Experts of a small language model.
Size: 9 layers, width 768.
Below are experts of layer 5 (counted from 0) of a mixture-of-experts language model. Rows are named up (a neuron's input weights, with its number), down (a neuron's output weights, with its number) and show model dimensions 640-767. Each number is 50 + 10 x the weight over its row's rms, rounded and kept within 0 to 99.
Before each expert's rows: "comes before" lists some tokens at least twice as common just after its tokens as in all text. This comes from a sample of Wikipedia text that the model never trained on. Tokens count by the router's weight.

# expert 7
comes before: "\n\n", " The", "The", " In ", " He", "In "
up15:45 64 47 53 44 57 73 56 67 59 64 61 67 46 40 54 59 60 56 41 43 52 51 45 53 47 56 48 70 58 46 45 73 44 44 47 81 48 59 59 49 38 35 54 62 52 53 56 59 54 47 52 50 44 50 34 55 58 26 51 41 42 52 47 44 47 36 55 46 44 32 49 66 51 51 61 54 59 70 44 55 46 54 62 50 50 45 47 61 52 44 47 56 51 41 35 52 52 34 36 48 57 81 54 54 53 38 49 38 35 44 66 68 58 39 35 54 44 46 39 37 56 56 36 67 35 47 45
down15:48 44 59 54 45 59 53 62 28 63 64 31 56 69 56 57 42 49 43 46 45 62 50 52 45 50 55 56 50 35 45 47 35 59 58 40 66 60 40 44 46 49 60 53 46 44 58 57 29 48 47 30 29 54 36 58 61 45 49 50 53 27 63 52 57 48 50 37 40 43 42 39 73 47 65 34 43 64 40 62 52 48 55 45 48 57 39 47 59 36 48 42 41 52 45 51 70 36 70 48 56 41 39 39 54 63 37 60 49 44 57 46 60 54 57 57 29 52 53 48 40 68 53 50 37 47 40 55
up16:50 57 46 45 67 39 45 59 42 44 51 40 51 36 40 60 61 51 71 44 60 37 55 69 45 51 42 42 62 67 41 34 55 39 54 40 48 56 47 40 50 43 51 39 61 47 60 48 44 41 58 47 57 33 42 50 46 65 55 47 50 56 63 52 48 46 36 45 62 58 53 57 51 39 41 56 46 57 37 26 56 41 53 51 59 36 54 29 55 45 50 51 60 54 49 56 42 48 58 60 41 60 53 26 66 48 47 45 51 42 65 62 48 35 58 44 48 56 34 51 36 43 59 50 67 59 63 34
down16:56 39 41 68 55 37 46 62 61 59 58 35 46 51 46 60 56 49 29 50 38 43 40 44 60 50 41 44 50 40 47 41 48 73 50 61 47 80 48 50 44 46 45 44 47 57 56 39 37 56 58 46 45 47 42 54 56 60 56 54 42 40 35 45 47 35 42 47 47 48 46 58 40 44 59 52 41 51 62 50 60 45 44 51 42 44 64 44 59 72 63 66 63 44 56 61 60 48 58 61 58 43 52 61 54 55 39 47 57 39 48 64 45 58 37 53 46 37 61 57 52 38 47 40 55 48 45 47
up17:33 50 49 42 32 56 58 33 47 51 47 52 28 41 48 53 77 58 51 53 50 40 46 48 43 37 52 48 76 42 46 54 45 55 35 47 65 51 50 57 50 67 52 72 42 64 67 50 46 34 43 55 49 53 39 44 58 62 43 42 41 43 43 39 60 40 67 44 50 78 33 52 55 52 47 74 58 45 48 50 46 58 61 55 59 44 39 51 34 51 46 57 39 49 56 55 44 37 53 23 49 52 46 53 57 41 58 50 35 53 63 64 59 48 65 58 58 72 31 76 53 44 47 46 70 65 44 74
down17:55 41 63 52 47 42 42 41 36 53 53 61 34 45 34 66 33 53 51 52 31 71 30 66 62 57 25 50 72 47 43 51 39 63 46 57 51 49 68 52 59 35 51 51 48 42 55 42 63 59 56 53 69 35 28 47 66 43 39 46 60 50 65 58 55 37 59 35 59 45 56 59 59 49 61 59 51 52 47 41 41 49 39 56 59 59 48 47 40 48 50 39 45 61 59 51 43 56 40 59 64 37 57 45 44 52 54 64 51 31 46 63 45 56 50 46 44 54 60 57 49 47 53 50 28 38 55 52
up18:22 38 43 53 41 50 58 48 56 61 52 41 59 58 64 51 55 50 33 37 58 49 61 49 56 52 30 43 36 36 50 45 36 54 67 49 36 59 45 33 55 41 52 45 49 42 40 52 61 47 31 46 46 27 43 62 22 47 61 37 29 47 23 47 60 49 49 49 39 67 55 40 40 50 63 48 52 37 41 57 67 61 41 58 51 43 64 36 40 51 52 45 68 66 38 60 52 46 47 53 64 70 40 47 58 54 49 57 56 63 36 52 60 52 53 56 52 50 69 48 45 44 40 46 57 27 47 55
down18:66 40 47 53 65 66 76 69 54 63 44 44 52 55 55 58 35 55 66 28 46 44 48 72 44 53 58 54 57 38 56 60 45 49 38 30 37 63 33 43 58 55 46 38 52 41 43 66 55 53 30 43 61 61 47 66 50 67 46 46 46 66 53 48 69 40 30 43 63 41 47 48 55 51 42 46 46 65 47 41 55 43 43 42 45 51 46 46 29 43 51 39 65 73 55 59 45 58 44 60 33 48 66 49 68 39 63 48 55 49 66 76 68 51 57 49 62 45 71 63 51 61 47 54 54 59 51 32
up19:56 35 52 80 49 47 60 45 66 33 41 56 46 43 38 52 58 35 47 33 46 39 48 48 49 46 46 51 80 42 27 55 33 39 32 40 41 31 49 59 41 45 64 45 45 52 57 58 35 40 72 54 45 58 53 55 46 42 47 69 42 54 66 61 42 53 49 34 55 60 61 41 54 47 59 41 45 46 42 65 50 47 76 47 51 53 50 43 66 58 56 52 38 48 55 68 65 41 48 39 48 53 51 54 59 62 51 59 58 49 29 41 67 50 56 44 60 65 41 62 72 41 40 45 57 55 64 58
down19:46 57 56 48 64 53 47 35 43 55 33 23 39 53 35 57 50 43 36 62 60 47 42 43 52 42 45 49 51 40 64 49 41 50 45 21 60 56 51 59 55 55 48 47 51 49 49 60 37 48 32 46 72 53 64 48 59 49 39 58 35 59 51 63 61 53 38 50 49 65 37 40 56 48 58 61 54 56 50 34 55 44 51 58 64 62 35 44 56 58 48 47 56 48 46 56 33 55 50 58 56 51 44 47 48 47 57 45 43 43 49 48 35 34 39 46 42 40 71 65 40 38 59 55 51 38 64 38
up20:44 58 45 49 50 51 50 56 54 53 50 55 79 58 50 47 69 62 55 54 29 33 47 46 53 59 34 46 53 52 63 43 49 50 65 53 60 45 52 34 51 33 47 53 59 42 52 43 64 37 33 45 54 41 55 58 40 71 60 42 60 53 41 43 34 48 33 54 56 53 64 61 37 59 57 51 68 44 42 46 56 46 46 27 45 62 46 52 64 49 56 48 64 65 49 48 46 51 53 59 57 37 53 71 61 49 44 47 59 52 47 49 63 62 61 30 62 65 57 45 55 50 57 46 44 56 53 52
down20:82 56 46 79 61 44 48 32 49 41 29 57 49 65 65 43 59 36 56 48 71 41 56 69 53 52 51 47 33 49 42 74 45 44 40 68 66 57 55 64 41 67 66 62 57 63 58 40 31 48 64 26 36 49 43 59 64 41 59 51 75 38 44 54 56 46 52 58 23 53 39 47 53 58 37 48 60 59 52 48 56 34 50 54 56 62 44 58 52 59 50 62 49 46 49 57 49 53 42 64 44 37 43 49 32 45 49 63 44 66 37 51 33 56 53 55 64 56 43 47 46 68 39 43 36 64 54 41
up21:51 50 43 60 48 34 69 30 57 64 37 52 52 58 39 58 42 45 34 55 49 54 48 47 49 64 64 37 50 60 37 65 47 40 39 30 51 49 42 53 42 43 30 64 61 39 44 54 42 48 61 52 64 23 57 51 65 49 34 50 39 33 72 47 32 54 35 53 55 42 65 32 33 49 46 38 41 64 44 28 55 56 52 58 46 30 57 46 60 51 36 55 59 57 61 39 51 56 40 59 48 51 60 49 54 48 76 40 57 63 64 56 70 45 60 40 47 49 40 40 66 58 41 59 54 51 53 53
down21:50 67 53 45 43 70 49 47 63 36 55 45 58 62 43 49 48 64 46 54 48 24 53 49 43 33 47 42 49 56 49 56 64 49 54 36 39 37 55 36 53 55 48 34 42 54 61 26 49 62 50 51 31 44 51 49 37 47 27 72 52 69 32 54 66 50 65 70 45 58 39 54 62 34 67 56 58 65 50 56 37 75 60 28 42 32 64 55 41 34 55 27 46 38 47 47 49 39 59 44 42 43 74 50 57 42 46 66 36 54 61 55 51 51 57 51 45 48 37 60 51 52 45 70 58 40 51 53
up22:42 59 75 39 36 55 48 67 54 62 43 47 56 47 53 60 66 52 59 57 65 42 45 44 50 44 63 35 62 52 46 42 44 44 51 38 46 66 54 66 41 54 42 39 46 36 37 45 51 34 55 54 56 42 40 42 55 38 39 42 53 45 46 48 52 60 52 42 47 48 48 43 47 58 45 50 60 55 41 50 45 56 51 58 29 50 35 61 33 59 35 35 33 67 55 40 57 46 56 58 63 55 76 53 40 56 36 59 43 35 39 48 44 50 40 57 45 43 51 55 57 64 59 49 44 52 46 56
down22:53 53 75 55 43 62 47 50 43 59 46 53 71 59 66 52 57 52 39 52 49 75 32 55 33 56 57 40 65 48 64 48 40 65 59 52 42 47 48 47 65 49 53 36 50 62 45 51 54 55 46 50 30 47 53 52 58 55 35 52 39 37 25 55 35 48 39 58 64 55 64 52 45 52 52 57 50 58 44 50 45 49 56 69 42 36 59 37 55 27 44 46 43 65 26 57 76 65 47 43 54 61 57 54 52 35 45 41 58 59 61 61 41 60 50 33 34 56 44 56 37 56 48 54 47 39 48 67

# expert 13
comes before: ")", "1", ") |", ") | ", ").", "),"
up15:43 46 65 55 58 43 56 40 40 41 57 37 51 53 64 65 53 44 57 37 55 41 42 57 51 41 59 33 40 46 43 48 56 51 51 61 58 42 47 56 58 61 44 51 37 66 38 34 56 49 28 28 68 50 48 52 69 41 39 58 45 55 44 49 60 57 37 43 45 27 44 33 64 46 44 47 44 57 39 50 64 77 34 39 52 61 54 62 56 65 25 49 45 55 50 59 46 55 42 43 58 66 48 40 70 54 47 32 60 28 61 34 51 64 51 63 55 25 42 42 58 60 47 60 62 54 59 47
down15:45 49 30 42 48 54 52 40 53 75 36 54 40 50 45 47 60 43 31 45 63 48 35 48 44 42 59 75 36 66 36 53 41 44 53 52 47 45 32 51 38 61 42 55 52 69 58 61 62 61 47 38 60 35 33 45 40 38 39 43 40 35 37 31 57 41 67 60 52 59 52 48 37 59 26 48 56 47 64 60 50 53 55 67 40 52 46 56 38 49 38 47 30 44 49 50 49 37 36 67 41 53 45 45 41 49 48 32 52 42 29 51 56 50 46 38 47 44 66 56 58 51 43 49 47 56 43 23
up16:52 33 39 44 33 61 65 65 44 49 49 50 43 57 34 59 59 54 38 52 41 45 48 39 42 41 48 51 34 46 43 52 54 38 25 44 52 68 52 52 31 56 64 38 51 38 60 39 51 47 41 52 49 44 60 50 60 58 50 47 59 64 54 65 29 49 48 51 58 42 56 57 56 51 59 54 58 47 53 51 32 32 51 38 50 49 46 47 41 52 56 52 53 52 42 44 63 64 43 54 50 50 51 44 50 55 49 49 44 45 51 53 58 59 46 64 50 45 41 46 50 46 61 46 47 37 49 42
down16:28 53 42 56 63 43 42 56 55 50 61 56 46 67 40 62 54 64 34 59 46 44 49 50 46 47 44 53 38 50 67 42 47 41 29 38 49 57 74 50 58 65 70 57 63 29 47 45 57 41 38 60 32 50 52 60 43 53 54 58 53 60 52 54 40 54 52 38 67 60 51 50 50 37 51 61 55 55 29 72 44 62 58 46 50 42 54 36 54 51 71 61 74 58 36 47 57 49 31 51 53 28 50 61 63 56 46 63 50 66 74 63 38 47 47 52 54 55 54 37 46 46 44 71 47 59 56 51
up17:53 39 61 49 48 44 47 52 72 47 51 51 48 61 29 35 45 51 50 62 57 42 57 56 53 52 42 56 54 38 50 53 33 45 75 49 38 54 52 59 38 41 39 47 40 48 42 41 46 45 54 33 45 44 50 45 55 41 70 46 45 51 66 63 46 44 56 21 52 56 30 44 43 46 33 44 52 42 59 50 63 65 66 60 59 45 58 44 53 54 51 37 40 46 54 44 47 58 57 42 41 44 47 63 49 34 51 62 50 45 55 58 47 64 38 49 61 65 54 56 16 43 46 36 49 50 63 32
down17:66 49 52 42 45 50 41 58 34 61 49 33 40 48 32 53 42 53 60 41 65 28 63 37 65 67 62 56 58 36 63 38 43 67 66 57 56 66 63 51 52 50 55 40 62 41 46 50 55 45 47 56 41 44 59 55 41 63 58 37 72 57 46 45 41 45 44 40 48 48 41 42 48 43 61 54 47 41 48 48 56 55 44 62 47 66 56 28 52 44 69 55 61 37 72 39 60 49 64 50 49 58 65 52 28 31 58 27 46 55 72 40 47 48 51 45 38 47 54 49 40 55 46 37 50 48 56 36
up18:47 40 38 39 51 50 53 41 43 53 46 55 42 54 50 57 60 40 56 46 45 66 75 48 46 57 63 30 49 51 53 53 45 70 54 40 48 42 57 40 61 57 62 46 28 35 55 49 39 54 49 41 57 51 48 68 52 51 40 73 42 45 58 44 71 43 57 55 49 55 22 52 54 74 68 32 47 52 66 54 34 64 52 49 40 42 52 33 66 57 54 64 51 65 50 66 33 52 53 47 37 51 57 54 82 46 45 57 39 83 62 44 58 41 63 50 57 41 52 38 53 37 59 41 41 49 41 41
down18:65 52 56 64 41 51 51 70 71 66 37 57 50 67 45 36 35 49 57 55 44 57 43 41 49 29 65 38 53 63 55 40 47 47 58 49 20 32 56 47 48 56 53 67 38 51 50 64 27 56 49 62 52 50 60 56 46 42 54 58 41 71 52 46 51 50 47 57 55 46 55 37 52 47 47 52 46 65 39 43 53 54 40 49 51 56 57 47 33 47 50 65 58 67 39 45 49 41 40 53 33 53 71 40 46 53 52 47 71 46 49 49 34 61 54 44 35 32 53 47 42 46 61 53 46 50 46 42
up19:43 69 49 47 33 27 51 56 37 42 51 53 55 40 62 43 39 49 55 60 59 54 65 53 35 48 37 47 57 43 49 52 30 55 54 50 56 46 51 63 40 36 43 45 49 48 41 47 44 47 48 55 59 55 48 46 55 42 55 63 47 43 43 52 54 48 63 30 48 58 40 57 40 44 79 45 30 53 50 48 55 54 63 47 43 41 67 49 53 64 37 53 46 56 34 56 66 49 48 55 55 57 47 58 51 40 70 51 50 39 62 36 24 51 60 63 39 55 55 54 44 59 40 56 46 62 53 51
down19:58 50 46 45 38 47 54 31 56 58 61 44 42 43 75 55 27 41 54 49 47 44 57 48 54 48 25 53 64 51 33 56 42 20 54 46 65 45 62 37 51 53 42 60 49 52 42 53 44 49 35 55 58 40 48 51 43 53 33 48 51 45 52 58 42 44 27 36 55 39 48 60 39 75 60 50 50 55 63 52 58 53 52 64 65 49 53 65 42 58 42 59 59 59 46 49 46 62 69 50 61 34 40 49 43 38 56 56 32 40 42 35 63 58 59 46 38 54 66 57 55 39 64 40 55 55 27 50
up20:54 53 59 62 36 62 62 52 56 46 54 49 48 48 38 44 35 32 41 70 48 59 39 49 71 45 56 39 57 33 50 34 42 47 31 52 49 38 55 53 65 33 70 48 59 63 74 46 58 42 59 55 48 58 38 49 53 40 52 53 52 62 56 42 25 44 48 51 50 49 54 43 43 45 54 71 64 50 41 52 82 56 48 51 45 53 50 51 46 50 49 56 44 46 34 41 54 54 56 37 56 52 39 51 38 49 46 44 42 53 50 52 49 54 48 73 49 55 51 44 55 45 56 41 53 51 55 53
down20:35 54 54 60 48 63 29 51 51 34 43 46 43 49 52 45 52 28 53 56 62 46 35 51 43 69 45 41 53 50 28 59 37 52 29 56 59 47 56 32 65 40 63 49 45 45 66 61 30 49 69 49 64 42 55 38 64 61 49 72 42 42 61 57 46 44 45 48 48 57 22 45 46 61 28 44 34 34 51 47 59 61 49 52 41 52 58 33 51 41 69 56 27 47 69 52 70 48 36 55 34 43 55 52 47 45 38 41 45 50 55 44 56 52 40 57 63 39 54 44 52 50 37 70 42 35 39 46
up21:32 59 54 62 49 32 46 52 65 50 46 55 36 36 38 48 48 46 53 48 46 65 60 46 63 60 51 35 45 50 59 56 47 47 35 40 45 54 71 54 36 56 40 57 48 52 60 50 58 42 59 34 46 49 62 60 47 56 53 08 49 42 51 60 48 61 64 54 50 43 47 56 52 53 61 66 43 51 50 28 33 58 55 48 49 43 43 45 46 61 43 41 47 48 53 57 64 45 37 62 36 43 46 44 53 49 43 44 45 52 63 54 50 44 74 40 48 60 67 43 56 63 36 34 38 44 66 61
down21:50 42 64 48 51 59 53 58 29 45 50 45 52 53 47 30 58 57 47 48 48 62 53 39 55 51 31 58 49 40 54 51 48 51 53 49 45 47 45 64 46 46 65 59 50 69 42 48 42 39 65 55 62 62 65 45 60 49 37 52 49 56 65 55 55 56 59 54 58 26 45 55 51 39 43 50 55 47 44 68 48 55 55 42 49 42 62 55 65 51 39 49 69 60 37 56 56 54 70 44 51 45 56 47 47 46 52 54 42 33 37 60 25 50 53 47 32 75 47 46 66 55 45 41 39 46 64 43
up22:58 58 63 45 55 18 48 57 53 50 62 60 53 56 48 47 41 58 62 55 49 63 64 44 59 44 44 54 41 49 60 57 44 60 52 43 52 52 55 45 56 60 50 31 43 56 58 48 51 60 52 41 44 56 49 58 35 34 50 47 53 49 54 54 45 49 50 59 64 46 59 49 60 47 45 57 51 64 64 44 70 65 50 52 60 42 51 48 70 50 43 55 44 47 65 43 60 63 40 65 41 45 46 37 54 34 58 60 28 54 57 70 45 64 57 59 64 61 36 53 58 34 61 53 60 56 42 45
down22:42 43 40 48 45 46 45 35 29 47 49 56 47 67 40 64 41 42 39 58 54 42 59 48 39 41 58 52 55 46 40 62 51 48 45 51 38 39 35 58 55 60 44 51 66 68 39 43 37 62 44 37 49 52 45 57 82 49 61 54 50 42 36 22 62 36 52 52 56 44 43 41 55 46 52 36 46 50 53 41 48 62 56 40 50 36 66 54 39 46 48 54 56 38 55 45 62 39 63 64 70 52 56 49 38 49 77 54 58 53 42 52 51 61 45 45 40 47 51 70 48 63 57 51 55 49 55 43

# expert 5
comes before: "| ", "1", "3", "2", " | ", "6"
up15:63 51 52 56 56 45 34 46 45 70 48 53 63 35 44 51 50 43 45 62 46 48 42 50 57 48 45 58 39 61 50 32 40 51 43 56 58 38 38 47 69 42 64 34 51 48 58 46 37 39 43 61 50 51 44 52 69 52 36 56 46 42 39 47 38 64 52 54 42 46 61 60 32 54 42 41 42 47 50 47 45 29 57 50 56 62 69 52 65 57 54 48 53 55 64 43 64 49 47 57 46 67 55 51 63 51 56 33 47 12 39 52 46 63 48 46 36 30 60 57 42 52 39 74 45 66 42 59
down15:53 58 58 41 63 35 34 49 44 52 43 67 39 42 61 48 51 48 65 41 26 48 56 43 54 76 48 56 68 37 57 42 53 46 58 37 50 40 51 42 42 55 44 50 56 32 54 51 38 60 61 68 50 58 45 42 63 33 48 34 49 60 50 54 45 40 51 63 49 71 45 59 47 56 43 60 41 27 47 54 49 43 61 46 42 50 53 59 52 54 58 57 47 35 49 45 41 54 40 34 51 43 69 51 32 46 57 39 60 40 53 33 65 44 42 37 58 56 56 36 52 49 50 41 70 68 39 48
up16:55 46 59 48 40 60 72 41 60 51 62 45 45 71 53 53 44 73 62 64 44 48 42 53 27 38 40 45 47 47 51 46 40 51 58 68 58 39 54 58 35 62 38 48 59 48 41 53 42 34 36 50 47 57 44 39 69 63 52 54 45 49 59 40 58 59 36 47 45 56 67 36 55 55 30 67 56 46 63 52 63 54 37 64 55 51 73 46 46 46 67 48 57 62 53 63 40 61 67 49 41 48 40 48 60 47 41 50 53 55 54 46 26 36 57 38 60 52 45 64 40 44 49 44 44 50 39 44
down16:60 55 46 54 49 34 41 65 46 49 65 49 51 50 50 61 58 40 40 52 47 54 56 60 39 50 38 54 42 51 44 55 58 46 66 65 36 34 49 69 36 43 56 57 55 57 42 37 39 54 48 66 41 65 41 56 58 31 59 44 55 52 53 58 42 48 44 44 45 57 52 49 50 52 50 51 66 40 68 55 51 51 40 72 64 62 44 55 58 64 44 60 48 48 41 41 47 41 36 33 38 43 37 27 51 30 43 42 59 39 60 51 47 60 63 41 27 63 76 59 45 45 54 50 49 29 56 48
up17:54 79 65 48 29 31 52 65 54 52 55 69 44 52 61 55 49 43 77 50 56 44 44 61 57 54 49 57 58 53 34 50 66 71 53 36 29 59 57 53 36 45 58 57 40 57 62 48 33 56 49 48 22 31 63 39 44 62 72 45 56 47 46 36 52 50 52 42 37 54 64 31 53 54 48 47 46 40 46 50 35 38 34 50 56 66 55 58 36 36 55 56 35 55 52 38 56 59 45 40 43 52 52 53 39 47 49 41 59 46 46 66 44 50 60 63 56 56 63 40 52 63 58 65 64 54 49 49
down17:55 46 61 46 37 50 61 52 52 42 35 31 48 56 60 34 53 43 44 41 67 39 35 37 54 49 46 62 49 31 44 54 51 63 53 45 41 42 37 52 38 46 39 50 62 46 39 70 47 41 51 50 54 45 46 28 57 31 59 57 32 66 73 41 40 36 66 61 42 64 41 51 57 43 67 40 44 38 52 34 54 60 50 45 61 62 32 51 41 51 60 50 55 54 47 50 58 54 58 45 67 66 47 47 57 37 53 44 50 37 42 64 32 66 29 47 50 41 71 38 47 65 56 65 45 30 75 57
up18:45 75 48 41 44 65 48 41 53 58 42 49 44 42 55 57 46 47 68 27 40 51 43 38 70 40 66 53 46 50 45 62 60 49 46 72 52 58 70 47 55 46 55 48 49 63 51 50 52 45 43 36 47 50 36 39 41 51 27 23 56 47 40 57 55 41 34 33 40 53 54 52 40 42 46 41 55 48 63 62 33 40 50 50 41 55 56 51 30 36 36 51 59 52 54 32 64 46 44 49 41 60 46 47 34 54 54 30 46 46 54 43 39 47 60 49 38 56 57 38 51 41 30 58 63 44 44 58
down18:47 51 66 33 61 58 31 48 67 54 57 71 31 42 57 49 39 61 56 52 61 63 54 74 49 38 77 35 56 63 36 53 51 59 47 47 50 48 45 69 46 44 50 39 37 63 54 41 68 46 53 34 44 49 53 32 55 76 23 42 42 54 43 48 41 58 38 50 46 61 33 54 47 44 33 49 54 46 61 44 58 50 51 61 37 59 44 55 66 35 55 63 48 49 48 41 39 60 42 46 54 41 61 47 55 61 34 34 42 42 46 51 54 36 39 61 50 58 43 59 52 50 56 56 54 50 41 48
up19:43 46 69 50 64 45 45 52 54 72 60 55 40 53 56 69 61 61 74 54 33 50 57 27 40 47 61 64 62 58 34 45 49 46 48 58 68 50 43 63 42 42 57 45 44 60 50 45 57 33 54 49 52 33 64 60 47 23 56 50 53 37 61 66 49 47 40 39 73 58 34 56 44 60 55 38 28 35 35 53 53 57 44 55 39 39 58 38 42 53 44 41 68 57 41 44 41 59 64 42 52 49 57 35 62 54 59 50 34 36 50 50 47 52 36 66 43 38 50 39 33 49 39 53 57 42 32 62
down19:46 63 60 55 71 35 55 50 57 44 48 54 51 48 46 51 33 47 26 53 46 44 66 44 57 28 58 46 47 42 46 49 52 53 46 45 55 38 41 44 33 65 60 30 46 49 56 58 50 47 55 48 50 32 47 36 49 56 40 49 45 56 64 34 56 50 47 47 54 60 55 48 60 78 40 32 44 47 48 26 50 43 47 53 65 64 59 55 67 57 60 39 53 59 55 55 66 53 46 31 51 61 55 56 60 55 50 64 47 52 33 45 39 64 57 34 60 54 58 27 50 66 58 65 52 49 48 60
up20:57 65 56 50 43 47 21 41 70 42 58 63 67 59 62 58 48 62 52 64 34 49 67 49 52 59 38 40 33 58 72 36 55 64 52 60 55 49 49 54 59 55 40 43 57 33 37 48 63 39 57 58 38 62 35 58 54 48 40 59 51 64 58 55 29 44 64 34 62 56 38 43 43 61 54 44 57 62 39 46 48 44 37 62 69 48 39 48 61 47 56 72 44 49 55 71 57 54 53 64 39 36 45 59 60 36 53 62 28 76 64 55 57 43 66 42 53 37 62 63 58 24 56 64 28 52 51 39
down20:54 49 58 49 53 48 49 44 50 61 57 68 36 57 54 42 40 46 48 57 57 57 48 45 61 62 66 55 49 62 38 62 44 33 28 55 50 44 50 60 51 58 47 45 40 53 45 50 50 49 55 40 38 60 47 30 43 58 53 34 53 57 29 69 61 61 51 57 45 62 54 52 46 45 59 74 44 46 40 44 66 53 43 50 55 65 50 39 60 42 40 52 54 35 45 30 31 60 48 35 30 59 55 49 36 51 46 46 41 44 52 28 67 46 46 44 62 35 30 63 44 26 60 51 64 48 43 53
up21:50 51 62 53 61 57 50 55 53 46 45 47 54 58 50 43 58 34 50 50 62 46 44 44 46 37 31 23 47 21 64 48 33 43 49 47 47 54 38 44 71 40 38 44 59 50 55 64 42 39 44 51 38 52 54 60 48 65 42 49 67 47 58 29 59 56 51 48 46 67 62 69 61 49 60 50 65 42 55 57 40 69 41 51 57 83 48 52 41 51 52 47 43 47 46 51 66 46 53 50 45 42 63 36 63 45 42 57 38 52 42 42 45 44 37 47 66 37 39 56 43 55 48 49 20 29 61 33
down21:49 62 32 40 51 60 50 63 41 64 50 41 53 52 58 49 60 29 33 55 52 89 54 56 46 54 65 52 35 54 54 45 53 54 22 57 51 51 52 50 48 66 53 40 43 49 55 47 28 64 56 45 53 52 67 57 62 43 57 52 57 50 49 75 42 39 52 74 56 55 43 42 62 60 36 57 59 44 43 59 51 40 36 57 47 49 68 43 49 62 72 38 47 40 38 43 41 40 46 46 49 32 51 63 57 36 61 51 57 49 45 39 60 49 47 47 38 40 47 67 54 49 75 27 49 48 49 55
up22:55 54 46 58 55 43 70 43 46 16 53 65 51 52 57 60 33 53 58 53 56 61 49 64 45 47 68 40 63 57 58 40 41 45 59 33 47 39 59 35 71 52 57 61 38 54 46 47 53 52 62 56 40 73 71 44 48 52 67 55 65 37 48 49 38 41 46 44 37 48 61 71 35 50 39 74 53 44 53 39 55 53 58 43 38 45 59 50 50 43 57 40 47 50 45 61 51 47 57 42 48 60 52 61 41 64 39 58 53 57 42 47 57 51 47 63 43 42 59 58 56 28 63 42 65 60 52 36
down22:27 46 58 67 51 63 57 36 52 56 32 43 54 43 58 65 39 47 64 42 42 52 46 45 40 37 59 70 44 47 45 44 60 43 51 66 49 52 42 62 44 41 70 53 74 47 45 34 60 63 36 68 46 39 52 47 44 53 37 40 66 40 64 55 51 51 43 39 30 64 61 51 47 62 53 31 50 64 49 60 53 58 48 50 46 49 71 57 62 44 52 58 76 46 42 70 52 25 45 39 65 48 34 50 51 55 51 45 38 44 51 69 54 34 67 45 56 43 45 52 50 58 49 40 62 33 50 45